config.yaml
n_layer: 8
d_model: 256
n_experts: 64
experts_per_token: 2
d_expert: 192
d_shared_expert: 192
activation: "swiglu"
moe_layers: [0, 1, 2, 3, 4, 5, 6, 7]
router_score: "softmax"
normalize_top_k: false
routed_scale: 1.0
balance_loss: 0.0178
balance_bias: false
router_cosine_scale: 10.0
router_bias: true
n_groups: 4
groups_per_token: 3
init_std_router: 0.0122
lr_router: 0.000443
n_head: 4
n_kv_head: 1
head_dim: 64
vocab_size: 28752
norm: "layernorm"
norm_place: "pre"
norm_eps: 1e-06
positions: "rope"
rope_base: 10000.0
rope_fraction: 1.0
qk_norm: true
attn_scale: 0.125
tie_embeddings: false
parallel_block: false
init: "uniform"
init_std_qkv: 0.045
init_std_o: 0.0
init_std_up: 0.045
init_std_down: 0.0
optimizer: "muon_variant"
lr: 0.00831
lr_mult_o: 2.0
lr_mult_down: 0.7
lr_head: 0.00649
grad_clip: 1.0
warmup_steps: 97
schedule: "wsd"
decay_fraction: 0.57
decay_shape: "linear"
final_lr_fraction: 0.0
batch_tokens: 131072
seq_len: 1024
doc_mask: false
train_tokens: 515200000
steps: 3931
dataset: "wikipedia_en"
Below are experts of layer 3 (counted from 0) of a mixture-of-experts language model. Rows are named router (the router's row for the expert) and show model dimensions 0-63. Each number is 200 + 40 x the weight over its row's rms, rounded and kept within 0 to 999.
After each expert's rows: a language model's description of what the expert responds to. This comes from a sample of Wikipedia text that the model never trained on.

# expert 35
router,226,221,143,163,212,256,195,191,195,130,222,230,224,287,155,151,234,203,205,149,185,189,215,244,150,175,185,247,216,179,206,206,231,131,268,141,170,243,158,219,216,176,205,135,219,294,213,241,220,210,244,232,212,147,148,211,245,190,204,255,215,233,179,245
It responds to: Coordinating conjunctions. The conjunction "and", plus or, but, & and list commas, joining nouns or clauses, as in "graft and corruption", "climate and water".

# expert 61
router,236,157,259,220,234,115,189,253,204,292,181,198,221,198,170,287,223,204,210,180,183,179,162,238,178,182,200,208,186,198,244,138,239,173,151,246,205,184,273,223,160,229,210,217,243,209,213,180,172,182,130,241,160,189,238,223,217,157,220,156,298,203,229,160
It responds to: Adjective and noun suffixes. Word-final suffix pieces completing words, such as -ing, -al, -ial, -able, -istic, as in Managing, Supplemental, developmental, Partial.

# expert 54
router,146,155,182,167,260,215,187,215,217,215,248,255,242,188,124,135,264,161,213,239,233,263,203,171,254,250,204,203,251,174,262,176,217,230,156,205,176,251,212,277,164,228,192,213,195,167,169,199,194,159,209,186,253,197,193,159,123,176,238,199,219,163,250,168
It responds to: Digits in numbers. Single digits and decimal pieces inside coordinates, vote counts, money and statistics, such as 41°39′43″, 4,018, 22.726.

# expert 1
router,182,279,269,243,109,242,153,248,176,199,254,232,192,211,127,241,134,200,254,185,195,197,135,216,209,127,177,239,254,150,229,94,261,229,134,239,192,228,266,184,216,208,188,234,181,127,207,243,212,171,231,167,247,186,257,261,171,168,155,244,188,250,186,248
It responds to: Indefinite articles, quantifiers. Words opening a noun phrase, mostly a and an, also one, two, some, several, new, after verbs like is, was, seeking.

# expert 16
router,207,207,115,225,186,230,186,140,207,143,194,244,108,186,207,188,247,218,221,234,195,204,239,257,196,198,157,183,262,221,219,142,147,204,211,216,141,167,156,260,209,228,205,201,175,202,223,194,223,178,171,204,272,182,148,142,270,222,214,212,144,251,240,183
It responds to: Sentence-final periods. Periods ending sentences, usually fused with the last word piece or a closing quote or bracket, such as ves., ".

# expert 56
router,207,230,175,178,94,236,204,258,154,156,198,137,240,145,227,196,217,194,169,143,205,239,266,185,261,257,194,247,141,156,200,250,214,194,237,242,176,205,244,193,192,226,260,193,199,181,249,231,143,211,107,218,241,161,194,182,140,198,228,165,206,175,177,246
It responds to: Surname middle syllables. Inner pieces of foreign personal and place names in sports tables, often after G, P or Z, such as erg, urg, ron.

# expert 20
router,243,277,201,148,198,191,266,229,125,228,132,185,223,191,232,219,195,257,172,173,192,169,145,226,175,213,248,175,195,197,213,165,214,212,172,275,166,202,227,189,194,235,134,177,209,210,300,218,199,133,47,233,225,201,217,203,123,151,210,140,233,200,214,190
It responds to: Mid-word syllable pieces. Inner syllables of rare words, taxonomic names and proper names, such as ing in lingual, ous, rew, ock, ling.

# expert 31
router,170,162,124,284,221,188,197,169,188,156,199,198,176,268,166,226,152,175,260,161,212,233,185,217,176,223,210,201,202,203,159,306,171,146,162,160,160,208,132,194,266,123,148,197,196,191,192,208,220,260,177,199,247,154,145,208,254,165,189,268,220,190,174,224
It responds to: Commas after words. Commas, usually merged with the preceding word ending, closing list items or clauses, such as Clemson,  Wimbledon,  ridges,  north,.

# expert 45
router,162,176,137,227,211,248,157,240,238,164,215,209,204,184,205,180,247,170,199,207,253,289,231,228,167,277,159,243,180,254,179,212,131,208,240,146,247,179,92,206,216,174,220,158,210,205,154,151,176,228,150,243,120,171,175,239,268,218,231,199,171,201,214,109
It responds to: Field separators and punctuation. Dashes, colons, semicolons, pipes and table divider rows separating fields in credits, discographies, infoboxes and award tables, as in Length:, Nominated |.

# expert 59
router,187,191,217,201,207,232,196,222,168,211,238,166,161,187,174,166,210,174,197,209,207,252,254,178,179,251,184,184,140,184,189,190,201,233,260,264,150,197,247,247,160,211,266,242,164,198,124,220,196,159,100,204,248,268,260,150,237,242,216,180,210,203,190,247
It responds to: Personal first names. Given names and initials of people in tables, draws and lists, often after country codes, such as David, J., Daniela, Max Planck.

# expert 43
router,224,168,223,211,171,192,114,200,201,209,255,202,191,170,200,198,184,191,134,283,199,217,222,210,186,231,175,130,209,212,188,105,227,206,100,242,123,212,124,244,181,221,240,213,212,258,155,242,194,180,190,202,179,264,141,146,242,270,185,171,212,199,262,215
It responds to: Closing parentheses in tables. Closing parentheses and pipes ending table cells holding numbers or percentages, e.g. (10.51%), (0.76), (FRA), (6D).

# expert 51
router,150,211,215,245,215,186,142,211,217,231,247,296,224,197,166,164,290,216,236,207,216,258,203,161,225,232,171,171,260,187,205,134,248,250,181,181,197,204,97,276,246,195,205,206,231,222,191,206,224,184,170,193,171,255,224,224,191,187,198,238,196,190,267,182
It responds to: Numbers in tables. Numbers in table cells, statistics and coordinates, often the integer part before a decimal, such as 16.8, 54.7, 85.0967°W.

# expert 23
router,225,217,166,214,178,166,222,168,280,228,175,207,149,181,189,178,208,167,175,261,184,208,171,184,198,204,163,206,157,201,244,250,129,129,216,182,143,147,187,224,223,200,177,157,181,210,223,235,204,250,239,192,179,190,224,168,190,167,202,201,224,196,189,197
It responds to: Technical word fragments. Word pieces inside scientific, chemical and mathematical terms, such as ethyl, rogen, ase, in oxidoreductase, dipeptide, gradients, asynchronous.

# expert 37
router,216,132,150,242,179,195,203,252,153,166,198,184,259,225,195,215,141,165,201,173,171,189,220,167,230,192,269,296,258,178,209,172,204,196,202,194,117,144,147,192,239,204,236,154,191,227,175,183,223,174,235,219,259,167,196,290,158,186,160,179,223,202,212,250
It responds to: Of and relational prepositions. Prepositions linking a noun to its complement, overwhelmingly of, also in, among, between, across, in phrases like supremacy of, use of.

# expert 21
router,237,74,232,138,203,134,193,216,201,200,208,125,242,162,181,191,222,211,163,124,209,212,175,274,225,202,126,155,155,214,176,249,261,169,218,201,135,242,232,223,156,222,233,170,281,178,221,260,205,180,206,222,220,217,194,258,147,215,235,148,246,210,187,128
It responds to: Mid-word letter pieces. Short letter fragments inside unusual or foreign proper names and abbreviations, right after a capital, such as Pirot, Ingush, Bavarian, Avg.

# expert 29
router,150,176,201,220,139,196,183,199,203,196,234,258,210,123,180,107,164,200,166,279,262,209,230,202,229,175,255,241,239,235,166,193,207,268,184,158,205,244,119,162,203,193,226,204,216,135,189,166,216,156,248,157,209,143,156,203,115,208,179,191,143,212,137,221
It responds to: Opening parentheses, birth notes. Opening parentheses after names, especially "(born" in biography openings, plus parenthesized abbreviations and CJK byte pieces, as in (KOS), (born 18 May.

# expert 28
router,248,152,206,197,150,168,184,188,189,215,231,207,158,179,191,106,166,240,144,271,154,147,276,199,253,255,197,139,168,194,217,132,179,151,206,196,189,222,203,251,152,205,158,288,157,164,237,169,187,185,204,208,207,192,216,133,257,283,224,151,186,195,262,311
It responds to: Apostrophes and symbols. Apostrophes, primes and punctuation inside romanized names, possessives, math and tables, such as Kukkayusanch'ŏng, Kipling's, Tê 51', =, }.

# expert 4
router,133,191,171,160,217,222,240,220,161,200,265,232,261,183,98,123,195,198,228,248,211,244,203,188,267,199,219,198,271,239,210,245,169,160,154,168,173,221,192,221,221,207,160,250,203,128,184,210,205,158,198,175,180,183,252,187,213,122,172,273,202,274,292,146
It responds to: Numbers and scores. Standalone numerals in tables, measurements and sports scores, such as 2–1 results, set scores, counts like 4 episodes, (18.

# expert 2
router,135,133,203,121,204,200,166,230,195,216,271,150,163,134,128,153,236,233,203,199,235,228,224,235,202,255,254,200,135,187,197,262,274,237,190,224,235,207,181,222,170,221,231,269,201,182,217,207,259,159,241,191,203,216,188,155,116,265,261,202,213,193,181,269
It responds to: Raw UTF-8 bytes. Continuation bytes of Korean, Chinese, Japanese and cuneiform characters, plus odd pieces inside accented foreign names, such as ó, ä, 锦.

# expert 60
router,218,132,142,123,229,253,174,270,202,166,183,230,264,156,207,229,150,183,173,234,166,154,163,153,251,133,259,244,252,234,158,131,182,256,169,148,214,246,207,147,250,235,177,198,196,184,199,196,224,180,147,198,205,181,138,231,148,196,160,177,185,206,242,182
It responds to: Place and affiliation prepositions. Prepositions like at, on, of, (aged after biography verbs such as played, joined, moved, e.g. halfback at Gettysburg College.

# expert 58
router,241,115,250,242,162,173,199,189,196,181,235,120,148,224,145,199,218,212,175,171,176,131,313,206,209,241,211,153,128,186,151,177,173,236,266,292,165,170,257,255,170,157,224,215,219,184,209,209,174,164,180,190,212,168,195,144,152,254,177,136,219,218,192,247
It responds to: Non-English name fragments. Mid-word letter pieces in South Asian, Turkic, Arabic and Slavic names, such as as in Sahasranama, Khasavyurt, Umayyad, Anatoliy.

# expert 10
router,246,197,174,208,219,222,206,187,233,177,227,164,184,202,202,207,180,179,147,163,212,246,257,246,205,227,135,203,213,152,135,169,213,156,244,180,226,241,247,162,190,207,163,199,203,228,175,223,154,224,258,209,142,255,210,208,230,227,248,192,171,188,127,274
It responds to: Determiners starting phrases. Determiners and demonstratives opening noun phrases, especially this, the, a after of or that, often in quoted reviews of albums, films.

# expert 5
router,151,202,203,140,154,199,183,228,248,212,228,240,200,198,194,97,151,180,205,192,196,236,260,196,189,190,236,267,227,185,104,237,251,149,217,123,210,213,138,140,120,234,173,237,215,160,167,188,194,206,249,147,234,167,165,202,118,214,177,185,151,263,189,202
It responds to: Capitalized name-initial pieces. First capital letter piece of a proper noun, often after a hyphen, quote or parenthesis, as in Afro-Harping, "Lady, (Saint-Denis).

# expert 47
router,226,249,210,219,276,229,169,189,103,227,200,124,233,189,243,259,199,201,168,177,223,264,205,290,222,240,228,194,167,174,202,228,236,85,201,231,203,181,245,214,134,195,167,263,226,141,209,208,170,206,170,242,180,242,206,237,185,171,202,183,210,152,171,203
It responds to: Months and name pieces. Month names in dates like "October 9" and "January -", plus second pieces of capitalized names or titles after quotes, such as S-te-ve, P-ete-ina.

# expert 55
router,214,298,287,164,106,188,268,230,116,230,227,211,230,192,178,201,145,270,165,234,203,201,163,174,231,242,161,151,116,236,213,193,261,141,207,234,176,209,226,280,132,215,210,276,217,190,163,178,159,210,242,216,244,175,221,211,195,197,219,182,237,183,234,118
It responds to: Number words, -ic endings. Counting words before units like years or of, such as two, three, one of, plus word-final pieces ic and er, e.g. Archaic, Passaic.

# expert 33
router,185,234,168,214,258,195,279,161,267,207,235,185,196,240,269,224,123,180,198,200,190,196,174,160,202,138,159,188,178,215,184,226,227,167,202,195,242,198,262,172,197,206,116,160,192,157,223,271,204,192,201,191,172,199,214,164,196,177,256,204,242,170,174,164
It responds to: Phrasal particles and roots. Particles like out, up, back, off after verbs (figure out, churn out, cut out), plus word-initial pieces such as upholding, outfall.

# expert 26
router,181,223,166,186,220,218,179,204,164,210,210,211,236,221,215,196,265,239,200,184,217,153,190,258,145,174,156,284,201,202,177,222,226,174,317,149,196,238,133,146,190,224,163,130,195,280,219,194,226,212,213,204,251,148,164,204,207,168,127,243,238,191,167,191
It responds to: Coordinating and as. Connectives joining phrases, mostly and and as (known as, as well as), also or, with, including, but.

# expert 19
router,238,196,196,214,280,163,283,188,191,230,195,145,143,228,194,144,201,221,150,146,164,172,207,213,191,239,177,144,159,207,162,190,174,184,238,205,184,180,252,230,103,221,214,168,232,242,107,193,208,125,148,187,148,217,193,148,207,142,189,116,242,152,120,184
It responds to: Mid-word name fragments. Short vowel or syllable pieces inside or ending a word, often foreign names or rare terms, such as diarrhe-a, Hind-u, Hir-am, Jameel-ah.

# expert 25
router,180,222,63,186,248,238,208,188,222,195,167,237,155,224,280,224,195,178,221,192,197,128,235,224,195,147,177,252,255,223,114,228,166,212,210,165,105,142,180,164,251,197,201,225,169,168,193,189,252,194,218,155,222,100,199,190,172,239,155,267,175,215,175,190
It responds to: Clause-linking conjunctions, prepositions. Temporal and causal connectives opening a clause or phrase in narrative prose, such as after, when, during, until, before, because, although.

# expert 11
router,209,181,243,122,177,198,141,238,166,232,186,167,194,240,205,220,247,201,224,198,173,214,192,125,132,192,175,219,173,159,184,146,211,261,152,195,266,182,213,228,240,188,141,227,251,251,249,172,176,264,277,166,184,178,224,237,270,181,224,267,129,227,205,235
It responds to: Definite article. The word "the" or "The", mostly after prepositions like of, in, to, including quoted or parenthesized forms, as in "of the Netherlands".

# expert 12
router,209,142,162,99,161,190,188,185,199,195,235,227,227,160,174,164,166,172,185,186,147,153,258,186,183,233,234,200,264,208,209,173,151,186,196,132,139,222,164,178,214,205,189,260,189,185,204,239,239,228,251,196,233,137,163,223,302,194,168,180,157,238,270,230
It responds to: Purpose prepositions. Mostly for and to, also with, on, towards, after verbs or nouns like used, nominated, Award, Court, e.g. nominated for.

# expert 8
router,227,228,198,135,117,210,254,174,213,265,270,201,201,202,235,140,189,195,186,144,119,178,190,215,237,193,155,246,197,142,179,210,199,150,242,162,105,181,212,192,171,195,216,162,166,180,154,209,206,178,149,190,279,212,184,176,165,185,237,190,174,263,221,246
It responds to: Word-initial consonant pieces. Opening pieces of words split by the tokenizer, mostly consonant clusters after the or of, such as sm, sw, bl, plus St and along.